python train.py --num_hidden_layers=8 --n_experts=96 --experts_per_token=3 --d_shared_expert=0 --moe_layers=[1, 2, 3, 4, 5, 6, 7] --routed_scale=0.667 --router_bias=true --vocab_size=4096 --norm_eps=1e-06 --tie_word_embeddings="early" --beta1=0.9 --max_grad_norm=0.5 --dataset="wikipedia_en"
Below are experts of layer 4 (counted from 0) of a mixture-of-experts language model. Rows are named router (the router's row for the expert) and show model dimensions 120-159. Each number is 200 + 20 x the weight over its row's rms, rounded and kept within 0 to 999.
After each expert's rows: "comes after" lists some tokens at least twice as common just before its tokens as in all text. This comes from a sample of Wikipedia text that the model never trained on. Tokens count by the router's weight.

# expert 67
router,195,219,173,203,208,188,235,212,169,154,191,212,189,194,205,181,217,223,206,177,196,188,231,176,206,204,189,200,169,226,161,187,199,224,173,207,219,166,213,221
comes after: "\n", "|", "-", " film", "==", " Award"

# expert 57
router,203,196,209,213,214,164,208,218,176,182,181,215,209,217,222,197,230,227,238,230,216,215,220,184,215,194,176,200,235,188,175,213,175,225,198,238,192,192,187,209
comes after: " ", " |", " F", " f", "re", " W"

# expert 89
router,190,230,180,206,192,199,182,172,191,211,172,212,179,219,207,177,208,171,192,189,221,225,213,176,207,185,186,186,215,210,218,188,180,211,218,222,210,179,163,192
comes after: "\n", ")", " non", "a", "ia", "i"

# expert 51
router,212,228,188,198,241,198,228,199,188,219,218,239,204,199,208,197,186,222,197,196,198,211,213,231,223,182,204,211,204,224,218,234,199,245,191,204,208,196,199,188
comes after: "\n", " |", ".", ")", "==", " =="

# expert 88
router,192,217,210,213,178,195,190,214,203,246,174,211,163,221,224,172,204,168,185,190,191,198,228,185,207,208,185,188,202,199,183,193,202,248,207,234,218,171,196,192
comes after: " Z", " ", " (", " Sch", " Mo", " P"

# expert 4
router,236,195,165,214,165,206,233,210,156,175,172,218,205,194,214,184,215,207,192,219,185,204,210,171,191,195,161,187,189,184,185,214,172,210,199,212,238,198,188,188
comes after: "0", "th", "3", "5", "4", "6"

# expert 69
router,176,191,179,213,209,166,243,204,181,195,196,214,199,222,202,207,199,188,195,194,236,170,212,214,212,194,170,190,194,188,184,201,214,228,218,208,196,165,202,226
comes after: "2", " n", " S", "1", " N", " non"

# expert 14
router,199,226,204,213,188,177,199,231,190,190,183,218,233,213,200,179,219,193,184,198,181,219,188,175,222,194,184,194,195,189,195,232,184,233,191,214,182,174,185,218
comes after: "0", "9", "1", "8", "2", "7"

# expert 47
router,189,208,204,218,192,164,197,231,172,221,156,187,182,249,199,213,216,210,209,188,198,209,211,224,225,183,161,184,216,204,204,207,181,249,211,196,206,181,187,191
comes after: "2", ".", "1", " who", " he", " they"

# expert 63
router,199,202,178,221,209,195,217,212,158,197,183,229,196,145,227,200,174,199,194,191,213,188,239,189,192,187,186,185,190,179,197,212,188,234,198,196,222,189,154,226
comes after: " of", " in", "'", " to", " for", " at"

# expert 31
router,182,223,167,225,197,163,205,238,162,200,204,217,205,244,210,206,205,189,199,188,197,206,194,176,191,183,144,208,215,196,201,191,186,208,197,199,220,178,198,204
comes after: "4", "6", "0", "3", "5", "1"

# expert 56
router,187,203,212,210,200,221,202,234,196,185,191,201,198,217,227,205,200,225,190,206,219,200,236,185,207,161,181,187,180,194,165,267,190,216,210,215,198,186,196,204
comes after: " (", "\n", " \"", "-", " A", " S"

# expert 64
router,170,223,168,219,199,181,208,196,187,229,207,184,221,207,217,174,220,174,201,204,188,206,211,159,206,211,176,174,171,226,231,187,195,212,210,211,205,171,182,179
comes after: "\n", "|", "-", " DF", " El", " L"

# expert 9
router,204,180,196,226,208,192,182,224,204,226,150,214,224,217,243,171,217,187,205,189,201,229,239,175,204,153,196,217,189,173,183,194,191,233,196,231,229,207,199,194
comes after: "\n", " at", " gradu", " High", " stud", " Education"

# expert 65
router,205,241,200,213,196,185,222,207,177,195,198,220,219,196,157,204,201,224,188,172,208,217,235,179,201,190,185,151,203,176,179,203,186,211,207,223,195,194,210,196
comes after: " in", " for", " of", " to", " during", " In"

# expert 42
router,191,207,200,220,198,190,221,198,204,178,213,272,204,216,211,206,185,212,187,202,213,214,230,187,188,200,176,179,200,201,209,209,225,250,189,208,199,206,201,193
comes after: "\n", "-", "==", "===", "D", " D"

# expert 17
router,214,195,173,216,206,206,203,205,165,191,174,229,197,221,217,185,269,207,203,194,228,207,211,198,174,211,205,208,181,181,196,209,177,214,201,209,212,206,187,217
comes after: "2", "1", "0", "9", " the", " his"

# expert 85
router,208,204,203,227,196,181,211,197,194,159,204,198,180,255,210,149,214,194,182,203,173,213,202,192,207,174,189,200,195,183,172,214,191,245,169,214,207,183,218,200
comes after: "3", "1", "0", "4", "6", "5"

# expert 34
router,169,192,174,203,208,175,215,195,193,185,203,225,180,221,226,195,185,207,217,220,205,214,206,174,191,211,171,177,213,207,179,226,163,215,224,191,194,163,222,185
comes after: " ", " F", " f", " T", " C", " t"

# expert 72
router,190,224,197,215,181,205,216,212,211,186,194,223,176,238,235,183,219,203,214,156,216,204,221,169,188,169,171,175,177,214,195,213,195,229,179,218,203,189,224,209
comes after: " d", "-", " a", " the", " (", " and"

# expert 38
router,193,188,164,190,202,187,224,229,190,181,179,206,224,237,217,206,208,205,232,191,198,202,208,176,193,212,195,186,207,206,174,186,193,237,206,208,216,216,180,217
comes after: " is", " It", " in", ".", " as", " was"

# expert 12
router,197,227,183,224,206,174,213,208,177,189,209,212,176,202,200,189,188,216,199,189,164,212,222,200,217,220,184,197,205,197,184,216,171,238,224,224,225,200,230,195
comes after: " ", "–", " (", " as", " described", " Order"

# expert 26
router,179,211,195,216,200,209,209,231,204,208,202,214,206,204,190,188,201,175,177,187,210,194,232,201,190,188,179,212,195,211,162,193,180,244,190,229,210,200,203,211
comes after: " ", " |", " Met", " C", " −", " +"

# expert 54
router,199,200,213,188,212,215,233,239,154,151,203,240,224,226,201,196,211,239,189,208,198,212,226,188,203,188,175,181,182,174,232,203,185,218,204,206,196,190,194,166
comes after: ".", ",", "In", " In", " wh", " However"

# expert 49
router,206,227,216,197,214,151,195,203,181,201,209,211,190,231,200,213,244,216,177,213,234,179,194,179,178,181,164,209,209,216,192,211,184,230,195,207,226,213,211,228
comes after: " ", "1", "0", "9", "–", " $"

# expert 24
router,184,209,164,202,188,168,229,197,175,174,171,222,195,234,192,203,203,186,194,211,222,203,200,198,179,197,157,183,205,188,225,209,192,238,209,212,223,165,198,212
comes after: " ", " n", "–", "tern", " hig", " N"

# expert 50
router,192,180,196,192,190,199,208,190,172,181,200,232,185,201,181,192,235,214,199,198,214,210,200,191,199,201,189,193,191,217,203,237,179,216,207,221,177,170,182,187
comes after: "\n", ".", "==", " =", " ==", "==="

# expert 70
router,202,250,206,206,213,200,217,197,218,183,187,218,196,219,242,195,192,186,205,206,197,187,227,202,183,182,182,183,191,188,203,212,186,241,195,223,220,201,195,188
comes after: " |", "3", "1", "2", "4", "5"

# expert 92
router,193,210,218,199,188,192,211,238,157,163,212,178,201,208,223,176,219,190,157,219,209,198,217,190,221,206,211,196,205,183,182,214,174,212,200,213,194,164,161,204
comes after: ".", " of", " the", "\"", "-", " in"

# expert 16
router,206,186,219,226,198,184,203,186,183,151,198,198,191,194,212,178,207,181,187,190,197,193,187,186,191,199,154,182,203,186,198,181,183,219,201,191,206,157,216,183
comes after: ",", " /", "s", " well", ")", "),"

# expert 18
router,199,206,160,191,204,183,240,204,181,182,233,228,200,223,189,171,203,193,178,201,189,188,206,182,162,163,157,184,205,206,204,211,223,206,192,193,210,199,193,206
comes after: "0", "2", "3", "4", "5", "7"